{
  "d_expert": 64,
  "activation": "geglu",
  "beta2": 0.95
}
Below are experts of layer 6 (counted from 0) of a mixture-of-experts language model. Rows are named router (the router's row for the expert), gate (a neuron's input weights, with its number), up (a neuron's input weights, with its number), down (a neuron's output weights, with its number) and show model dimensions 0-127. Each number is 500 + 25 x the weight over its row's rms, rounded and kept within 0 to 999. Numbers have three digits each.
Before each expert's rows: a language model's description of what the expert responds to; "gets" lists some tokens that make up at least twice as much of what it gets as of all text. This comes from a sample of Wikipedia text that the model never trained on. Tokens count by the router's weight.

# expert 19
Clause-joining commas
gets: ", ", "), ", "; ", "\", ", "., ", "); "
router:482518515472485520500547526490504497536514539490489508507501542473521517486507510478473484519476520492506440513488487500468505499501465499438486500463473508506509509473516481497483494528476557473531506541493530500532480429516516536518540496521527509501545512513488514498520437498551475488486484481582506470510530486490498482512494551507509518504512530490503537480508489473484465478524
gate6:478473494459487506550495505473499504512493513498496481482461541462482493525484479508521480460431490521521538534500512481498511507529459460504488498552471474536552503481514479506489539500478514512502486493467560503515478500476475470553487498477476500510515560512512503505517505471533540519532486545533507524512467497457524475493494501525474505514510524508544461542516512483482485502478
up6:446509500574520479500515516515466514521528512502492452493493502529511501474514496499547561513533510482481554482492489518481487481510534509501538498489526498522521506486496499512511472516489496536477524492489458488487563514500495492460501482524474481516462459493482511481520531511533491524450498471477510518491531484510464452483513505474530453472563490514483501482511523477508544489543
down6:474513528516509517532480503489527483513468497539543456465524568495488512509532507510464488464502496507448504500503544487486480508540523498486496482529500501490489541526489489531514524490482460524542486474457506512487494514483495498517476473509486506528538517525531511511461541486458560533512467506488489507502532524485476518545457500499566526510495499500552481527519514510491457477511
gate7:545455490503467486467517539521415491530499530449497507540503504516493476482467470500488492488463459521477509496489479483526481497528506504509481520512445528535486499485496467498509513486487504502515527518529512508476478515486533495526494479483485472515483502447509498492542499493520459467484509480518507494484454574527515525471502520524464510478546494492447515517515522516462502490465
up7:507504503546487476513490490496492527465548493479523518466499480493515492478529504513507509513524544491523513517523487577491448519473500532505514494525528513442482475517519487513508475491462534496456549469518481509532551483474472509455496538515465477502470511501508493466478503526483464485487491497478487511511480466484508516534491481442524523458492496488554544503468514484484503522528
down7:531508526472507513514453527514448495520446438460454534474497504525482534471510515499453485512473515497490497502468507457510515475494522497477515473519501457513490529482511505520569527509487489484528472509453497495498510503523546500543506471558492504512528491504466519486500487489509537506487470523502511506474484497549463538489475510490552474484518482471485484502520533484522534505509
gate8:530553509524524501483486507458556556542524531476536480498486533525498552527564512507487514447511476495502521530500515485525502475500473527455502525468466472488514536496499476487503512560523482527504534514494473473520500505471495491469532525492511466512495520547499502512507485537528535510496484482529504485525506444471525492504523493504491472550516497481534498507505471493522481496500
up8:502513517570516492528462489462504518456501458493496468504474516506482512471497499496500495502517491526551467529476531514470577485483495497488477509490507507552530526485534524453545483499492549522522498476509474475489508532469491477479499526507507518531491492525503512489524506494485508499475449525492554498511526454534557490518486505481507516503545549471509525518494495471500473509477
down8:493511485481489488446500468572530521490475520462474489523484523510471504493499482536499506418495518501467480481525487507506508515493457473513486518500491501447491468540492471547501531530509483503456507502488452495498464491485474512502501486496494455483495497469488531517503501492495556534497544525527477538522506525473497466517469521504470493481542481459502490511496477493458505448489
gate9:558524521480554513481535471516545508490495531501505500496464499521478536497482512473529538507495485513444479496526552509507484445510481513510503484504511502521532484497501455510533499500478521507468515467514510485534458447534494529493492505479517483494502452462508526522509549475540429493495478461502505469486493494503462513501444502492452514502503493502506498514516483492451522486490
up9:536545536532508525478536512471539498463484505499468522513474500503491530479512548481586499523489466507477512476547526504500481465498453475525523495500449458511544527440497499510506492505459518514472525483483497485509458503494514525515515499458502493490513493439503487522499530482534476473484489479502505465481480487516510469495474499523463492480488521519499540489516534482471520478494
down9:540509486499456491490476515496532502498482463479497545531560473473482485476518523464499455421512536501498472470488497477514539522526510526519469525506497513484473507492498485466511456505516503501471486514476485479522486527520466476506520523467513470504510497496532511502500480517501461518451509513513498497506472506476482539491522522545440518443504488484499496511517453530534521455470
gate10:473488498463489514481470468504531519497539495508437498513474518504525522473475513531516541504505474485496489486496478489521527510493482484436504494522515475529517522522486492463500530485483541520489530512452485440512500501505490522557503493489471561454552509471509516480537507491516540530486545477490518509471522542473455510498520503478507508447521491490499458523476465495486506482506
up10:481505491507523524516502487501460490536510515436491491493424493462505459495450523541477534518507508503552497472483493551519494505483511441471507493509511522548527533526509497521480534485480504552506553520483514474478487470516516501502453477529501462482521503490495523431526516509503496515502546483492543489502511530501508504536488489516503521496535514517510470513522493491476519490521
down10:502504511563534489496493526483517503509490503447495506466527519511505490518538455484520501444479443509478492518501524457468508555484485559499474499519517527513476499497481507520491477482509528482477483513513523469484487515446502479488548510516475504489473493532523507490533515466497505492516542484511490501493485515477476482514545447509416477497479508490502484493532484547481480515462
gate11:483530495552511521487499495496515504501485481505479501506497513490549530550487453538486511500521502533513428497512469512550494498544519476529483530499429496515498502465469507522464503517507521519533480536479517524510518488525529495493510489499536520486505499484500498495475473464514492521522484540518510452462500487517511482487533522511487526474488484596480477506496464528533478517504
up11:507483526507514467477497463487508480480463488475507556509536465527536521493502489518504518462500527536490494467526519537472488552579465493500508526478503453480493506512513475538499528506520478519465495536500474490530538489519457486490489494524527546501533476507518481523491501447515528513481473500506487467473512463574455487497509488467500505501496468518518494481513495507464496478509
down11:495500481490478531483510537481487512554514498501517511489512541472461483489509530467513491479490494492543463486470527437490529475466529540530545538485530523482516549497517479479491529473456524475503499497495461504530507532494506512526486456534461458528505510501532502554495484477527508530468481489482514487494521497438485482535505525479499501492494549495520510534467458514491522490498
gate12:519527483481486461499503504502490504559525516481505497509507419463496560502556517483510496490468526526506489547500530451525499530500485514476506506461513489494528457512491468548414473514535529455525473481514514512521455527505501493472507498509502532514526475492474498515524472475518506494490520531483489478489523522506519496523497535484498488516536477535527486488492463486491506484488
up12:479513516510487517467472537542464501510491499496557512534506539468504465506502475516542493510568545474503443500532472509501491506498481462498494510551459488471432531493457471505523542502536534465493515539460530512520508481476473502486555493507476522492462541503523469527468502472529496514507505480494505506504497525520499505481484489511496507472511500514501485474491485522496490458488
down12:508536502536487521484547511471523501528491486530459521473468496475517489512455507520527496499512455474491492474509495485570473502490455510523493473515519520494534525491498538496471522539549522539539536497464498490489443473499524464482477463470487495447502491498511519461521499510488484519482464488468530514483446486476492533525495507504538486520480517500464532491503505495545481503527
gate13:470517491478541541495487480518506501519505474518467493541501510503508503522486496501551509490513505542467521473510453520533511520554510534474476526509460461520499527516492504497510519487549491500519543521491547541515515461488521505492495517491484454483544525477459507503569471489558458503502515522465503540518490475481516462519470486522488496475533475485478502510482519459495480526493
up13:486529528456502545464508503504523518475480520501491489485501434472500503484469561478475495532539520547528528530520528486498488521494506455491511514531516541527478521522508499466531484511491476476555532498557459489497504492537543463510476494536521494490504476511515508497498469510508514497468560449463478460478498482507520478516462469500502523492500502530477499494526480493527512511504
down13:473439480491548485475471521480522502540510466463538491508495491499500466511486503560516515464517513427499504461515494502515499507486543511561508472482483491469509477503510521474495530489534487497469490518515452482474480494481487481457557500494513516483506452491525479538512541464473499501478507491540516505527491475508478487529492525511483504497486469473482478477527507484522547452493
gate14:550514486510492495504502505476509493527514499480516526507491489433509502491496495554514500465495524518485511514461527513479489503486482500497488517482484506486540512442439485481473496528494484536493490502499522555527474495501493507468505556516443484549528516508483532476533545502486486485496497542486517488528491434462524505511489498523498513465545554513512550522485489532518472535506
up14:489480511481463499512542524498531544484505496477496483516477511487494534516497513515471492465493520477494519563426526472482470485450491451531499493507520499534495514573471499541453557497501499515523537523474480471516486473494511532542485492519512487552489519498496495499498524517472492514532510501496524541530523485477473493539488530512487525478482518484528494515507466523518536471495
down14:519497524483523518486491519511509549483531489461519505477498457528496497472494547503541529464521495547509555485489467521497483496529465497526506522498518481535463486520469478507555472546539445502520503486494507494502486496502508498520481523469511424494466465521479512501474499512519524496486466518479500491515471496514521498484492536486515496481484530547467529571484469464521507483494
gate15:483468497480510477471522519527537491510532497506509520499518476513498472534450522476483523505466514556462489555472490468530521503495531498462457543543483452520484534490447510527463520503499466519480518472478577519499496477503508503523491459484481476478519493467479519480510523527549498530511476483502528503485512561506488492516500507536488520513508510480490524458514484525492487511507
up15:486473461502459497510465471479481471491499520545457490508448489475485524520541504537511426460492499508484468463519503483484535458531447504526494537501549516468471482475493497458494473500506472529528503474480460511508496496481526489522515528479494507483491506486455456481546485505479500486517481504500505503486483505551488507499538512487542484503500518541495502514454517477544505506480
down15:507496506485496491470487536531519520459498445544488500495533510507508510536461458493478516493515483512520495492511520522498535547515520501494538479479476510530470515504536482539508532501515512481472495504512520520488524484491481474475481499484501538533510513485532480450460478560504496542551511492514532501512518510524507476525511496455545473540499484423486505469504545531502553510505
gate16:490503508494525495465480499550515493511530473484516513496453475498522465494515467494478478502453538495512466491526483462545529490490498449499513519512539523497532511492479529477516491497467516510503507507509479483537496485527473500454517459447489453520481483501489490471474541522470438455520482489495528535498502502425494514481467475489492509466521525538469522506510501484502489553515
up16:460504494480508500478546448525484528526468484507501499522539471492488525496481488505484514485450448511530508509522518541503490515514509531513444455494514492467481514464508507496500487492537480533534500519471498507493532550451467538520471484487488494510500526493495530492446444511530515457519498494477528501485516513479487485482482537498466497503458513517478472517532504525544509441532
down16:550563517520528518478472539483512513483487512483479500492473503498470473501483544464426526519508496509517484528503466535493530499517485506512522504503475537509520546501527509511496510527493505476489474513504475477486536496492524481499523483500515515491528485450482479523486522484518504473480483542522497476531486492538542511515553434537481510559487539534481518473482483512461493530507

# expert 18
Verbs, plural endings, pronouns
gets: "es ", "ers ", "had ", "s ", "have ", "has "
router:488536490515470514480508490501484470500531479459473509487500504525570484467506470509470467529517497484470501553487505518478480531544490527473506495458486528499516473472505512466508552522507528489508507537462533499436491486513513490488527471532494493545508553475494509493468482499498409481508478464499492495477507496509463490496545517469507478524516482515462486504493479478522479503482
gate1:498501480496471501555534471506532500477511508528477490498449549459475501495454534535470523472452517508493520503508483480515490503500441479506529473477488481514494504483517494487458564518465507494512500503499492518492480481443518523491463501523485478525537509492542477486479485507502491515523482494456481538520491497498506536583559511515475479498486522531517515494478469525523488510511
up1:510563457513496521501555500490507514496504511520533472490509533475459488532501520512499525534517499512445556523496498502483491488517504446465518504493466497535508548478532501496450493491502491516510481496515510488483494459467476487480497492504482495492547541512534535540441487513516476529532485460507477507500441500487569474527533511491443495506519525518496501505500483504496496502489
down1:442466508487482470442508497527472522509481507498434524537503440481484502499513474484492480520502492517510486514518495499546540539513516479480504497501475520523502502475508490515517478492490507499457496476487466469477498514520534491479496493507495497518491508496497511464527493471511488478441522465499506493522559547503460537469487549484456490505505474444459523526486461489555508507481
gate2:478520453505505475533523488534482472495528483516499510480483536495522468475495560497514479496501513476537530503490541505482500497485453461494462550512544510507536535511525475486453509513480521528467524482499470508500465509500478521524505532493421491523539530489446496516502498482479481530522475490474521518488454474448488489488548513477470504483538516512490500512494487539488489502486
up2:508478515500526478534456533522541522465514520506522518502484538493461517514524491522516487487523547541497523461490491505497498505482492542497489531478485513538527493544482507508521484487487520507470472488491512490499500483505492473505445489545499469450453461520499497424504481499479518452492535471512500532495493489512477493493512479444544495541507450530532471521504462539512516498483
down2:508473523587512514527470477505475493454538522544486477482492517506507474468517475452507489546520515510476522494489487478483526558514490460515492504513453513494506521507495440505527485490503495541521501514497507529500544498488481513479494536534500533484483475550513468478514489493497511442498505532478493467474503509493505495495504488487540554510522513535473529489538524482485538489525
gate3:514488477491468528506507523528485477491527470490503460542530531481486480518527507487519526484481522503493514498440459524483509489482516530475433470487451506478507514471505476471468456494503475528520491492529492483535547512528522515518534499520521529515479516468457557521501514513461526490537556509493518495484531490516492482503500513495520495470551479488452487504487535539535501480530
up3:449504457512489521493527512481483476497557517485478538478470486510478490499521531475515519514489535496529497503442544548489485528492481518511496493522528527497498464485511487489467524524566539473487488512522506442522524490505508484537499485518514475534488516493452544525533509512502505528519539511482525509477527533524452471494513516451484473521518537531474508500480494484516518472534
down3:502489505493499501489479489465484515505523509507474514437493475524499475487490494501493494482506491533470499485561519481498529487508488469502564484513562483482498492544482512491483501541489541471487490506552499504455432493536512504504510507486519496496529503550492484508515528475517503487466503502471541498497505486506525476531526517527420521488480497519470518513482477459546535557485
gate4:482515469528514484510524523463496522507498472511480471533510525496517462525489508514528480463483476553460495495462498496480446503481500522501499513481494527500507491495490502476489499549494473501480548532529530520499504456488481455509471493474530507528509510569513500495493571519520460480554505493532464511488493479504501488452482487480469499527525508446483491514537512556509490468524
up4:475489497479509489491451481525495455451459499494501512510492509515538520510499433509508514481509493548503525485480508482478484475480462464511496514486550534513538482546480473450545465521526501500486500486509471501494525499496479496550484483531514461466442555519484516449495476480490488513483505514482487481509489503482523503484477464522488457513519499543509479483499544497508518443491
down4:513529480484505564502512466512522502500546507480457495469473488493483533475488514462468520482491492498477521535546516530516531478546505515479502501511520457508485519473502527522471477470520488503521532483522497510527483510530502460454514520484492510569508468526527504528528560534499506446460518481513497506512524514542473507510512520496464529511460520471516482541479473468519495521501
gate5:508528497495483523485512458534530498503493514501503513558511507540521505501460475512500477519482510497513532498518471517486522535517528521513513551471530466490534473475502510494556526461448480463517518491484455518527466505523540518491528518522463536501537520502500438494478536466471511486495478456490507476501452478497491563506477498483490507503510453549491491502495518480485492471474
up5:513499451497512516503521495539525534532527502507480529535503521511533456459508502479480497495514513530481556511521502479492514491510521520501446525474504484499551472500439481524520540509504501469508537479532510492520496539497573494515469570520521511468550521511472500492513496485448494518522511515490514506500464498491508544457457518486497482512478488505506475538501490511536515477509
down5:521470516531486460479547501488509488526499482531553526501489486483477488533502500467486511501477566467541474543515469492476496548525519511484572477494455496477478506527521479505464493475503489535455469460496464516495476515459489531500524508494490515503501487511508530495499496538510497515534525507491459509494519487507502469520508498507481500504500482569525523533475494468487473563514
gate6:500487481508514499471489504536486479522476522522532514488495497525496489489479502533497509495504501546543467492475531511513520503506493488493529509492495463465515516506529541517495518507544518530475541500516509424505501501517508437523554520497508519526500513532517519530505464469453506471480496479488513547495502534542534507443506494495540474534520480471492530497479455452460524449506
up6:518479544500466550512519455493529467496515450510491484448506504532467496459486495431490463465478494506531513475544565494500485472483515558510519508498528504529527489491496492528488455513524502532459495504503502528482492479488496483502518522488439471540498512482522485509502495484488525486503482516536543457500497491469461463511505507494498436499511522482487507509502473488509506498468
down6:497518492533499515498502485487525480524502487465509497503500498524491490518498483519510480521505467500501587560465464487484539510532474500511491499500480499541517483521496552470479520466525527495529515445531489492535478510479503485483532511538528513515454481460504451502508464548475503472495500530464507525502502490470514556494502521517513536506430484527526457497496478487505483476521
gate7:576531506493476482495536528527472470506559517472456515509528508517498504477489508546469457488464441510558521529500518551511469515499481498517512488479489476467533500531535519513501488531518532507488497509470481521491495455521462508472499499490478489487509485550505471506498539512509474505499531469522516458567483491518483506491475506492508496504499469508504493479537473478524498528526
up7:509532472494486492517510465458492510511472528493492509492539507464496517504490502529492493499484531551541455522483471542459507519499554510500459518489537516496489447501541467543475510503536484474478504553500476508488542502473513526507499498478494489518492461516496553487503455520582490549519476450474523493522512506507489521518519475508520492487485501517500489527484483495542527522506
down7:466504491493488529464496517562526489511503515462470469476488502489515504538521453509538510481510464531496509495525456525469561509526534471555488507504502505554532525467491476521488495469523460521494478505482474539520475460527483475507494522491461478495525475518506522551484545503499450499514474499481494472527458534480508481473513483508512492535525495519491507490510523496513498484553
gate8:505487476479485531543503507494509559498483474461463482511528500560488513530493463487467486505484469511496555490519539540496501458481462514478533470540503508516479488479455479482546521508507531540520488545484488503477492520528516481495505475507549535526493469485477484488479529503492493515496502499504516487463541472496488471504505507487478462548450485500508508520562486470498519484467
up8:495443512484510496443569520512488478477526503515516524460516498457494475523510476502535509505484514519527543516501490493505506500474550513480500507476495483466507484509512477511470469466505479530499541489524484569506501485476488522491543495458468473484542493493486511499512493484499486517491491506457491492502435544516512496508517520506499552487547521529527515490483502481444503469558
down8:483522557496530473528490473477526544510441472517516481489488477524480488488484507483472496460485536508468463537577491498506473488521483508533542444496510486558477477504548527527472482531493480496485520494499511504533507515486503459517506513503497491479471497528496489465502484474513484523475479481482466438498514480495513481527473506508537516503478541499515473478528473479513477509459
gate9:487493518510515497470490510502504534507544499426550527512496502491508508509520472542498529506509516492526476526512509483521504509501497463489505465479468465489484498468493503531481560490519495517491461546504483536473526515528511515487536481474508541509460486487485500448455464466525515518525516467494508512512501510541424477504466494491515496530505489521535485505480505454563499486537
up9:498482496488482499534525483482463497503480530520442463444515522527478477486478513481487454502455472521487499485478471566470548499485524480478521534508557497515499488516486522472506484518483477528490503446489491500498486521489520478547472504509498494478479481557521510497520476523462460527452452527496471479511511499517530502516488529505511512516504477514454513505513473550467500489522
down9:483506528517476483534457505489559477484490546499480497500539472526521482474566503531462497568501516520513496526553450543454506478476487480506478452517492489510476484501511465495497507492506492521513514526527524523480474505502532507500448497494516528488504557447528496500522480514468482465509496520500506527487489472517544508495521532521495486523533520504493511481481486502479485484553
gate10:499487488477496435504546484559517508542534545424496493496486504502566484516479515505504475505456437500497517476503491467505517514443506487469495498486491506506448501510502503509522489483532499485511533518481489527490502503489509528492486498492516504531494506472537465548469514459515523469516480485462500465462481463528519490466493536501466470501471523500505494490506494443497506499498
up10:483506463466502425536516504523477495486504485466512461513512491525547460505511461505526499506471435477466489490516482480509494488529482512455493493488521515490478533451498498480516500443547454501546500538513532518522551543526513499528511497496479463503496523502505458532493505511523506493537534507486502491503554480515488494476519519485482504471480513502527507510543477490525547499494
down10:495438450498515503485501488516510475542545504507532498483470469489497492479524467501474486448503512511517456474531548488505458498506503521469487520506477516497490519513502459515511473492507484464481483492511471485520474531482488555509511509442523490459488454473517476494476512485462504508536508503476515474475467462516524497501476473522526538518467539542509498538496499562495533495536
gate11:513521531504521507488510510524534503504505494518495508507500518543486495449470491488522513492491470495508482462536474498545466492515503460500487469465522492512498447508483560492553509495500548469534464520514501478478511469509475485437508514490477473478509501471553503488454473498563495497557484533506524511502489487522481431505491491505510468491463482498522507508506514458503506547517
up11:458484506498478526467563484482495528483512517492532510531523478511484471481491547504463491449539467551471511519490532547505514542498480501501482515511509475472492517511474488516516509527504530468501452490530520494493518466493521470492469529482457502529483473502503526481504497480558515526489440520500470506518505539496496479478444536504468490502528525473543506500498494508510525541537
down11:546510449516498503519491517525462481517472514496481508505485453421471471485492519491482472462483510482521523527479498509473527545493493531488500508495474538502470521497502480499531479537493463509463551484485537509515470490488472516526508474524545513514528495523496492474498511511501531500515531479467487506493482486476477538472491459466528486510520508485529460496532483530544525437457

# expert 0
Prepositions after nouns
gets: "to ", "in ", "of ", "for ", "on ", "from "
router:472506523452478496487527482519496480500508494472467509494495478534495479456485510511460473477493503465461456550518492485506485491493454455457541500496479498538498482452553492440496525507489512461506487508456509498498495539531503470505484483521542537508509503500550481535513521479519485478477500479488490497483541526514500485521502519493504543502516471473450492517507523431537486501486
gate1:492500478513504497527505514486496458496511478484462510491488496483487472525472512474520488517504516487515435506546542484552505499497481502473469492514510504522485505455518520492510454479492497489498493520493492484533445489482474491560481538519492478485455520458493490518482490493504560474524517501530499458507432550454535477503517494559519490485512487500450460493479490512476515519531
up1:508487505511544459498471518477509511561532509503504513506493476505512511509522505525426531533518522460462500496527453556495499488477512497489534503460514480484508499527511495516510461506494439499527517496523536498532535510539502496503476488472449487516559491501537477533536509517497477500495515519507468515523516489474476529506493468510495519513550527518520562488495525514525515476462
down1:492515524531516499519520510518522519491511518541519534568503514504507533520544515545545484451455503480506486524504473520500478505527439493477517526509531464493572453516496493498516490512472514516523501480528478485530475499543458488526500492475456447502498460505503511479487501484468514465476562478480516532493501506471483509487518498456499526534498485485491521485506484507504507476532
gate2:507475478505480507496509504526493469490504522552528488534509513483507451488509531498499511491454483502493532518498519458483504516521535529447467499519530470529524526473470530459520467485459506526515503538489466449464505529499462527524527483490528513455552492443524487500539495537460519513506505496477486524502474530529486467522489534487524514476510470520490513463519526509463472490485
up2:494481503509484540469501431525469460478490505526541490483505486516538515482531510499490501480555467517486496496496529489496505539492512503471469538484493467522534501482495447513509504507474500511517500512498486453485502526475470516498529438500527552530480483518463498485546514496460548544536477444524481493490497483511477468507519557507486488487499505520516518463517501511529468482529
down2:461510552496483468545516534477491527476534487527492526487475479551493470533513508518459476534474522522478483584508482542499515531485506528512540511489486449533504470508506515483519535504533534527466519482510479468519513494516510470469528452537506499527503538501510528503494501504519513526487539482487463512487527467523519505510506495474458464509504491502526509508472465502539522499502
gate3:499520481494516484483484446479504459533489493493525467515485451499519497495485520442452520517488530522488501493502520569455520515471464467507517488522497542471533497492489515493517454539504486465502495522492533471497504496555510437516503520526498524482509499487496508495511508510503488461538500496516520533425477484481464459519490521461454479513505515477489508494487508516534470480518
up3:460497516504478479522497476490494481476555473504525496489533503494536504495489502486530539507499510522482504509485531568513494507499480423521499509515530512459509498497491468472524523517454480536455497521496497459484494517514496519483487525506506533507547457488505551525524528522482473470486490467483481512474506518472448485478519502441469552500505541520477523490479463486493456496487
down3:504469470487536520542493471437489486514525505480515527467467486498465516499493505479486524519516497499468454416493486464551519478500543505577498536516522513478519496474496480470521495521498495490520496484457502490463516504512483512544463507531510529466513495441482498486510514503511520472510491491518533531487457519505517484511501492489450511549471502521493516502521465484503526491495
gate4:521476508478518522495549439522505499476505485527483531503496523495512492478518504469526509523527498462479513485531485524489499525488480511530498471538472470483522496470529478481502467466499507519472496530542539446507506512531500497471494523519499518499569517548469493491550450485460492469512546543504504517497521451525511500508541510504500520466514465479478536535488494493538518501539
up4:533483516521510521493494527469488453514546489508506491511454484509528513491502489490503489511457512471506479493506467547534510492494497491557514467515475507435527520475572471507486495450490479506520521489515462476499490466500451487516486508515497464475475510538525490483481485516491457452454492515458505482459544507525533525525514493486499497535493491510496496490493472462526496453535
down4:487510510537507450449515486516501485515506540526514504489506486513472533506528479540498513525497546496506505511477526468484503508463482453462530519451512522584458511504529520504509502542505474470488463522512502493534507475521547536514507497482526504501514488490475499506454542533509501520520499481523469476512503501459482501461486469477457516505534532503469482491559497529495468513489
gate5:497519511512464512502526484528512486514515484523522484516484514548499520516469524527475520503476523531466485449563476456500510523477498545487489506515501490544478477507482549488497492468493541545507514488466500483536457483537498475523497500484521473483519558474534503519483501501457476554532500489495527488504526477484524478476502493497476456510557551521460492470504486520516492533511
up5:498473517493501468564539476500507510477564505500514547488463492524485476523482473503509488492432533493511512461533495461485464503507537502501504453540476504506495504488485485528498522462466513481509491491497496437455499486543507432496491492461519479504500524513516481517489484520505458501506507496470523512537460481531530455484494512494487454516509511525467521523476507474488474508476
down5:498472496463474498498525479487515523486492479473501480426514513472499479463493458512535458476539498488498525518477505485478456507503507489485511505483498464444493509511466532528518522513551509546488537521530505485481477498503498489446490463492560456498496479546544461478514474484506536478471511535460493493489511505540516497447494472476514476508508472499519511521509504528485528479480
gate6:466547532528473507524510516525509512474529510485467496480488519497509486518514536485503461494437515482502515466558513485501488508501476488472512502510502473507532466477530491461463467487525516488509504492529477461441498422518462509503467496479535509516505533531525525533490529513495534507493501478505511479464487508523489479518487515475446502512545534523513556507499511507457473513472
up6:472507500530512527515476535517512487526510458470498497536529497537462508444492521508494512521494446523513507535488547465506514491522505496517474496521484484492486466525497498469496476513511535486527479499484472506486528472521468468529542533501518487501471496485455519509449509518466448485490519558521476476514480435478495549467493478520538481521464495466478515491503512485467543501505
down6:485514505430519543508503493474499510483497518525481507485471509487512464518523538508476473508490527519515498454533511508478492458484506523449487515480509472460495510493527528492457515511497497492476508482509530489479452495493509530505487494481528510517580511534558527485518498455546578483510511485490495505536491525515492466504503537496504464484502477565508493498496506543514483473514
gate7:499495485500521528479473535474457453476521484524500490505524463495503502525511471505496465491520484485477471511512527499481533487488555533484501530497478459515489525423504539506482506461455450473542486503492495510527490498516501489477571498464538493514495503477487456502517455497465517515501523536513490496488541499550533519544480526505543501516473496472497511482475482522506503472483
up7:476474476494492494490487518482502470511495520479450472445517504576491493525521530514488517500486540520512490488475527555452527501508493529486485503514515523440500511520499484519540508502467519539499502443550500496501514517522493494520513546501518487479464439521517531493493525480445486521515526530489540484488511487519505492487473493492510493503500500501503484547514445475451495534523
down7:486516529537512491490448517478512514512419508520513495525514506469538524503519453505497486526441466481457512514493478463536468532478472501479507481519490523524510494481528493528506492489503486514533476540495512535462512466517521493508497527475503495476498524491492469504478454528490506455531493486534506497508484510503477503531540527490585488516497490506498518509453557488515462503493
gate8:500469513516506511520545478510553501522530492498500491488494499506522497500463504467554504499557511507580484528496523505478495503461446465511487520524478487522518529473511513471489492485504515508518539532498463459475478498496524527523484508492489467454501496516514499494520500512502514488487483543509542521463524467492506465505469484503481512411545508493478520508501480477445463517489
up8:548517520542558449459464531541524521453549500480491506476474512465460488533466473503475530509497521486505530487494511484507458502493498481482540471465541456518498482490489519477485461517471519478525498514476522488520504503521516485440483480526488505499502513462473486494505486519488535483475507496536484489510523500491480495493485451494513485535445484470526506493514507512538523550487
down8:478495545458525530496579487456546481527485513503478531530483536500497462511501501470502517534480500489466530521474457496518522511486505457500499505504530487444527508478528488515496489522528492510494499521507486488480487494462488499511519470506512506486490501556495488538551526501503494509519507507537491502434491514458482508523520514512502504505530527525515543475444481448470453509501
gate9:463515488493505528441478469500533540503503476468514525556493500482537480490527532492513497465493492502480510531497501508453473559486503497496482537482488501516542503477486515561491521483483519519501493513517494488492502526462492462512507493513499511466485463480523432534518457476510544528558509457500531481540541503524522487516516517518484493488516473462488471497498511540486503479463
up9:500534499490437486557482527445534505497501467486543514506486473491504539476508469512473501475500479524487491435514513542493488481475483453473507507526508525517525472504458513510513509546471501495534502486524522518484545531506492515486510500504484502473474515496511499478489564484522441483483488545485507501469518529526496463460512461485495500505451488505551506495480518486506508514458
down9:546522505481496499461532499521501498509482464527485479498467536508513499539529505497492449540512523483524483502490536494482501510509487483486479528485468509503507503490465492552510503509536490505501524522456475499512560503464499481487528510478521494503509473511491551564479441445503511539454507537491491484571527536474530503500512489499503464491524516509478512484516515474444482505469
gate10:507500496540526533485519566444542536484457487496482499515517503523510476483480534510494476476510515511531436528484487504506490498496523498488493483538541480469489470513514487483501515504467513482497521489470522523478517460514539464504503523528494519518507499468511481522507485483532546493499508485504507490504561503473533515535560547454494516525481477569514451504513508527488490508512
up10:494485487480513505459502521468524459514503495451497495546515455538484520486470509446487544545586525482496458467463487513526484545495471507513537545526480455504522491470504508483478530509484530492501488478466500526541503498483513493512534520498514496532525470463464490484497513519502525518526493487529525485464492489460495520525543517505483489509480495528535462516500520520510486503511
down10:506435526512495494503461515498499509510475532488495482521487502496518490482537532496479496504539496545490543488475512564533514474444495533479508515505479534469498443498460494473476519477459507491481528489534496482529456523485445517493474512490479467534467468462497500569524503483520511492543518494487517538559517488499488518499508508511499520497488475484544496495491501504515483524537
gate11:484529483507509545518538494488471509543492488541545525528542489522484519454525488489525475493496464518513504466513517497478532526539501500502483500481499461533522467440491490509462505456537490521504478526448482514518507470464518521516491489499513519490554537492505520488545472508527446490503501527558479491494508517527524516488474499531456523488510500520461524459492535503488509487476
up11:478510530446499465458450545515511520527526500455555531469562470496522527481490484497530497514462489495506456525501487510498521483502495465508510515481499516504435508455527524508513520525524507472505498481517491531451519522495533485506503511510480550504468513483434526502516459491473523501519538459485516517501505496505461526511485475483472501508510530464524489488506511515538514489509
down11:530486489540505491530483494502450504461452540535487487493519503505509536506477492517517538455529502509522465485500525544506493535526481492491531483485510467552544524478518510493512466559483529516500506524483480523506503471474536496521502503492488477490488459491505513500483498480518486502453507570472501501501466567519511463464497535469487480509497459515514499442493528482501473470496